Weights of a small mixture-of-experts language model, trained from scratch on English Wikipedia.
Size: 11 layers, width 512, vocabulary 20851, 113M parameters.
Below are experts of layer 3 (counted from 0) of a mixture-of-experts language model. Rows are named router (the router's row for the expert) and show model dimensions 64-127. Each number is 128 + 24 x the weight over its row's rms, rounded and kept within 0 to 255. Numbers have three digits each.
After each expert's rows: a language model's description of what the expert responds to; "mostly gets" lists some tokens that are sent to it at least half of the time. This comes from a sample of Wikipedia text that the model never trained on.

# expert 27
router:138128140156125153125144140121122102123102167114110095137161110113131129134151146146121157137147141137150162152161103108175127106160134137148074081144126113150135161145113122104077153092144166
What it handles: Verbs and linking prepositions
mostly gets: " into", " been", " can", " against", " won", " reached"

# expert 56
router:102112099132143134160128151097132112151105135114111114154137120100158167170120142130112153150137139149151161134140115115147159101138131153136091087133113131159100141161106103098110160112147142
What it handles: Infobox and heading labels
mostly gets: "==", " Preceded", " Succeeded", "See", "====", "="

# expert 45
router:122108087144155141154132160105142114138116152113104122135159120081152142159144129147096158155154142129145156155173130130150164092151157146157129101127119111148118162188108108088114161108142129
What it handles: Infobox field labels
mostly gets: "″N", " three", " Votes", " Candidate", " Preceded", " Coordinates"

# expert 11
router:088095116137163181152163132113101130156093159120098087179149089130135125133167131149090136150136169151165144147155094116151167081121136143147118125146122095134118150134126088124109129106135133
What it handles: Possessives and conjunctions
mostly gets: "'s", " for", "'", "/", " +", "′"

# expert 54
router:132088129128153142138170140113114101139123154140119078145154104113171134126190164148131119131157161137134136152162100128150147094158113185147124113140097114132102154140140113097125119105146128
What it handles: Mid-name word pieces
mostly gets: "/a", "nie", " —;", "TC", "anco", "oga"

# expert 6
router:105119103153160169131132150123094122147099141125104107141153102122154132160157152145091137148129152161155146146165098105174139117135148152155076099179080135139099152142110116102112155115150136
What it handles: Table cell separators
mostly gets: " |", "%;", " —;", " –;", "|", ");"

# expert 44
router:124105119154142141174148141116134096144110135095107121136158109121127187135152142143117159155136144149151168127149116094135148127139140135149090133131132103136101131145096120070115171104158151
What it handles: Line-initial markers
mostly gets: "In", " During", " After", "On", ".\"\n\n", "===="

# expert 31
router:085104132179152162141126130128120111136058157117083112145141118110134153161142155170115133158143141136140159124165102097143153090152147143145122113168097108130083136125089103100090163123134151
What it handles: Digits and superlative est
mostly gets: "est", " eight", " ten", "-l", " nine", "-L"

# expert 41
router:112103109133160151166142160121136134158079184133113113147142111117151129144139144135090143155142164154204168136134133093149140110138143135138105123127095109132106125142082114110110144106147146
What it handles: Clause-joining conjunctions
mostly gets: " and", "),", ",", " but", " which", " who"

# expert 32
router:108104098152171143148146147100121117143107160110108100142146108098168141148158154149104147153150156145156154154149098098154154086141145156159115114161099115150110146149100102105098146099151143
What it handles: Trailing digits, pronouns
mostly gets: " him", " England", " He", " Pakistan", " She", " she"

# expert 16
router:118101100146152159124154158120126113149120157114114082141140131108155126156158151179086149168130158133127143136173092135157137099155122144161110103165089131154127161122103116113091148129159175
What it handles: Name word pieces
mostly gets: " York", " Henry", " Daniel", " Richard", " Tony", " Connecticut"

# expert 20
router:098126131156130147117179161118147067153090161096105119134152104131148139130180161161100166144161136145135149136144112112131153121157136129148101111135124102177112147135080106094102139099138159
What it handles: Adjectives before nouns
mostly gets: " new", " his", " her", " its", " local", " their"

# expert 57
router:115120125150164163132135143100121110154110149136118102147155112084156138151123148152104144148145143148158153127135092084143158087134156146155105106140125118154111173146081107118106144096158149
What it handles: Inner digits of numbers
mostly gets: "0", "9", " Kong", " movie"

# expert 50
router:116120128160120126140136146112085103169103172071110107145167098098135152152120144144123156163142146152158135145136123116142148122173135129139060115154105112150140134161113124104098145130144162
What it handles: Verbs and action nouns
mostly gets: " used", " played", " use", " received", " announced", " held"

# expert 10
router:093105119147149158131136150122112114153102154119105119120148107099146143144149159152098144152139144151140153142136106113164149101157152165157133118157102127129117141132102117141117164117161152
What it handles: Opening parentheses, brackets
mostly gets: " (", "(", "(s", "^{", " [", " (\""

# expert 55
router:107101124151128166163127156133069111155098138106108123146166106066188151167138151139119169149137151152174131143130121128144155093142131142158108103165094129130148130152116099102131142106165146
What it handles: Institution and work nouns
mostly gets: " film", " Academy", " footballer", " Museum", " School", " Cup"

# expert 21
router:099127118164151195111144146112148092173119141117117094175129100110152188139154150163104136128129121163135124154132133103197147119132181146138104114137127089162106152129125109097123153112139148
What it handles: Articles and of
mostly gets: " the", " a", " of", " an", "The", " =\n\n"

# expert 22
router:098117127152130158179132148112121101163098144122122128142152097118155163146138159155100169154149164159165156143146105109149163100153149148162135126141120110135089128152105115133100140105151158
What it handles: Math and chemistry symbols
mostly gets: " $", " +", "+", "/", "_{", " \""

# expert 7
router:091113105153144160131141154073131114153106124104083125125135103096158149169151127139096144120154136155177135166144091118137134087151145169197133091156110114107126144124086093101115143131128173
What it handles: Mid-word pieces, digits
mostly gets: " tick", "{", "ular", "-to", "je", "osition"

# expert 49
router:136121100132145133167157142109138111130116138106120115158150112111132137149161144132119147142143133129159156149170119098148133098153176154134129084147133077165113146149128128102115146071134123
What it handles: Table spaces, born, fragments
mostly gets: " born", "died", " disp", " Las", " split", " £"

# expert 58
router:113119107168130167126153153120087124141118157145092104139147113125152134148148153159104139154125155128142144157164094109169138092129148151158120089184095133138095143145118117100113140121160144
What it handles: Table cell separators
mostly gets: " |", "″N", "%;", " —;", " –;", " Coordinates"

# expert 62
router:108120124144140155167120136123032105147092139122109122138167113100155109135131158142117140156167141164176134171131133136135143112141150150147090114158089118151122132162098103109125135137135134
What it handles: Head nouns of phrases
mostly gets: " album", " film", " research", " role", " population", " site"

# expert 39
router:103108108154115152183150151110089077138128118113116101130144109108141184135119148142114207146135162152128152157119100114128160142164120140155090123126110118134106125143126128093093158138150187
What it handles: Capitalized word starts
mostly gets: " Ch", " Al", " Mon", " Ne", " Gu", " Sc"

# expert 14
router:114102115134142133138121129100129117136121134119091097145119107115155152161159167161104148143133159163150155132173123102147131112141161160159132123150087120183122146159133124117094135123149146
What it handles: Place names, word middles
mostly gets: " USA", " States", " France", " Australia", " England", " India"

# expert 17
router:117124168168180137145120145123059104126066142126072121135141128096137148151192137148112111125148157153155173147151095100170146096150128153152145146147120126126130141154111102115106157096163159
What it handles: Ordinals and name endings
mostly gets: " century", " third", " fourth", " west", " Carolina", " Zealand"

# expert 28
router:129130135165143132132148136089116111156140140107100126146120115108152162125143143130092143150160167140129144128153087104138145106150151134156114120162098118161108149129095105111119139123158140
What it handles: Common nouns after the
mostly gets: " first", " September", " years", " December", " season", " August"

# expert 8
router:101105088141184188175133136116145058143108111122124105154136091106159192166165154139141171144153128147126150141149114097161154123152155135146077095123126081150117133135113115086104124112137149
What it handles: Sentence-start determiners
mostly gets: " the", " a", " The", " an", " his", "The"

# expert 34
router:107090141159106132143148171134093113116095144099119096135163101106152136134184133146095148157143156116143135155144111108138158109139164138163117101144125098145084139164092111122135123106148104
What it handles: Mid-word pieces, places
mostly gets: " JPL", "°E", "″E", " Navy", "″W", " Port"

# expert 53
router:080093081149151138167141126104124106143115156101094099151145127090152127162145169134113144156133146133150138140135123093125149089143165148161141120135107098124114134141122099103106125113140153
What it handles: Taxonomy and Latin pieces
mostly gets: " Col", " Coll", " Che", " Cre", "ual", " Bishop"

# expert 40
router:100102118193141144180149169134126102125100158095095122155184103094138164152170136158131148130158147147135136114139094104138162081141114165154109112145089101141107147151127127102101147129151173
What it handles: Table and legend terms
mostly gets: " information", " Votes", " Candidate", " political", " %", " Species"

# expert 61
router:100121109174152152151141150111093125136074125096083095139136084121149124162145132165109141137128156161169160145124110123134125045145158138153123109152077142135096150120094103117117147106158150
What it handles: Noun-ending suffixes
mostly gets: "ians", " footballer", "ators", " medalist", " tick", "ology"

# expert 38
router:112110082154152121144145132089114125162127141057117101133145100110144143125155139151132118138153157141182142133153119091165150129174147153147095127131123122158133147140117118113134150128124138
What it handles: Prepositions in biographies
mostly gets: " by", " after", " during", " against", " with", " before"

# expert 19
router:109112085148127136167141119069076122208133158113135115168131113099133138160141161143093155151155143147164127141167116124147132109150143161139124117161104110153106133156117124088111129112151148
What it handles: Biography narrative verbs
mostly gets: " began", " died", " took", " wrote", " came", " won"

# expert 59
router:106105110155130138150148141098120067153130142128120127139140112086150128145154141136114122152196139132146171140157087104163147111136142129137123135151110092178103130139087124106116134100138140
What it handles: Demonstratives and sentence openers
mostly gets: "In", "On", " same", " These", " This", " these"

# expert 46
router:081105100154129152160138165081054134175109128113115112142125099126140149160125137139102171181133132160141131163158107110140149115139137148139119081156101129135107154152119126096115153090147161
What it handles: Name particles, surname starts
mostly gets: " tick", " da", " int", " de", " van", "-K"

# expert 15
router:120114117166159150162116154102116108150106134097127106147148115102178131144153147149096144163157156140143161145156131113148145077142124142153115118150130109140105152146112101119100147085150141
What it handles: Numeric units, date parts
mostly gets: "%", "′", " km", "°N", "″N", "°W"

# expert 0
router:098103127170125183158146160114085102129112106119117125130152116087161126145143145143102167146160146136158150156144115099118147081128156122143153119158115115154098146117082126100122132133155136
What it handles: Nouns after determiners
mostly gets: " father", " mother", " wife", " latter", " idea", " median"

# expert 2
router:119110112163147154141152143108100084158121124102125116145166116116149175132119131135105142146161156139133151121136087117128140128154147136171125117134123109164093129159099078090112156128176154
What it handles: Word-initial capitals, clause openers
mostly gets: " After", " When", "loan", " While", "When", " SR"

# expert 29
router:121108116164136140136147157089114117152090157114101094137132115116150186146170153142111157141125134153160129146137123123156140091141137143166128096132108129157099153136111105128106149112151145
What it handles: Spaces and opening parentheses
mostly gets: " ", " (", "(", " [", "(s", "″W"

# expert 43
router:117109117143150134138117135084089126155117142132113114141146108089140118142126146157122135149140131157141157141149086086136150120153168136150128137159113114154111146136107112104105156103165156
What it handles: Digits in dates, numbers
mostly gets: "9", "0", "5", " medal", "8", "4"

# expert 42
router:089107111154131128163127145119051128176123144107113106143148130123165157163131170133128153166151139154148114150142108125130156101130128171139121108136090113130095130148112103091117140091160156
What it handles: Proper-name final words
mostly gets: " Racing", " Cup", " Stadium", " Championships", " ESPN", " School"

# expert 36
router:108114124139149126152157140120092109121097158056098132148143108105143167147194129141103140139187165141173156136172128096144137087142132141135136109143130093144087148129124127098126138110153141
What it handles: Words after years
mostly gets: " year", " century", " years", "-year", " JPL", " season"

# expert 25
router:118101062129167151172135142106121098152136142126128098147119086128191146135158180166108162154139131135132124156158111106154142106124186163145125134129119139170127166146136102123084148097191124
What it handles: Name-initial word pieces
mostly gets: "er", " MPC", " Mer", " Mike", " Animalia", " Ber"

# expert 1
router:127108111125131145139107143103066108137120127117128119151150109104160125153147156116118153149148147157139137139153125118179127091138163145139124118162093119110104162171121117103107142113148150
What it handles: Verbs and table pipes
mostly gets: " were", " are", " came", " can", " remained", " could"

# expert 23
router:119123117158173142133140157097131087159122160128118090145143108106147125144140163165115146126123143130169152166157130100121156070148146151157139090166099095125120142148084106094112137132140133
What it handles: Digits and name pieces
mostly gets: " Candidate", "|---|---|---|---|\n", "|---|---|\n", "|---|---|---|---|---|\n", "|---|---|---|\n", " Later"

# expert 4
router:095119118145139135150158142103094112128092145104109130121160102094137141148165137152126126151175141169146134140132139105126143100167144151123127128149098113151133159144096112106134160111174136
What it handles: Table header words
mostly gets: " Yes", " Votes", " Candidate", " JPL", " MPC", " Species"

# expert 26
router:122123127138168143129163139115073107136100158114108113131141116107157121142177142146099142131147144133152154150142103102142148083166141139147128115166108116149119137133104104082101128102144127
What it handles: Digits in numbers
mostly gets: " century", " million", " billion", "9", "7", "0"

# expert 5
router:111128099137150160137144129103128111142102175122118118135167115120114147163127126142097133127145137138135133158158110114147141084162135155132068102150142111171152160138092120119121132097133121
What it handles: Predicate after copula
mostly gets: "born", " None", " Candidate", " important", "loan", " well"

# expert 9
router:109130135147136165160126150108126100180130142116122123173140113091138144135133158136103140131153146146132142150155130124169129126131148156130089084133089100132102144148108098096097138083152156
What it handles: Copula and auxiliary verbs
mostly gets: " is", " was", " also", " were", " are", " be"

# expert 48
router:099104120145142147161151163131114135175096165131115121137147117109143141146145145142109165142132159152183161152141123080164146105108139154137131111153095125128133132141103107118128140109146141
What it handles: Clause-ending punctuation and conjunctions
mostly gets: " and", "),", ")", " but", ").", "\","

# expert 30
router:125109129159159149128121150131134093140091144133106095130153121114143207145116145132125129146138155153134148125146104100151158117136136135153099130127112113166083141163108084092107156112155158
What it handles: Capitalized sentence openers
mostly gets: "He", " He", "the", "Al", "St", "loan"

# expert 3
router:102125097122146153145156162118114121139100146111109113151145116119147152153204154162113136155133127147159138153130121122159161108141146139157099101140111102128107140149124112116121130115129130
What it handles: Coordinate symbols, abbreviation pieces
mostly gets: "′", "°N", ".S", "_{", " JPL", " DF"

# expert 13
router:098103105145143139129161144088126141170130148098107115161158124111161155157144143157129157145141133158157149149186118096167149102135131161140128135145096130139123145144086098124108126088140152
What it handles: Sentence-ending punctuation
mostly gets: ".\n\n", ".", ".\n", " with", ").", " ."

# expert 35
router:109108105148124121129159143099131135187122168080106110155157111116163125151132154141119156142141125131156151149133125097203151111133134139144104131134114113154135142132119114129093143098133156
What it handles: Prepositions
mostly gets: " in", " for", " on", " at", " from", " with"

# expert 60
router:111124115147162163145138141101128094165119157122079105147146125117139149143137138150121151133133154150183138137143107112139157095134160130139125089153108111171105157136086098107076132114147146
What it handles: Single digits in numbers
mostly gets: "0", "1", "2", " rep", "-final", " them"

# expert 33
router:100122114130143136154145119105123130144107189150104082149145110132133164156143158137114134141143147158146151139161116140161138103118135129152093132155116099162106175144106121120109153113141126
What it handles: Spaces and mid-word pieces
mostly gets: " ", "cept", "vent", " la", "com", " advance"

# expert 24
router:118109093139135092135125162094144147145098152123120101141144113119162138155146158124090158149134142138135159137135115098168176091138136130147111112131092118148139133122125114126106132118136170
What it handles: Commas and place prepositions
mostly gets: ",", " in", " at", " during", " on", "),"

# expert 37
router:111106094159174147134126149111075112132085139100090128153151099126141195157150153126087122149149132138141156156139136119162137091149133128137135112151100111126147157139113111092084141106140139
What it handles: Units and word completions
mostly gets: "–present", " lb", " metres", " ago", " alone", " sn"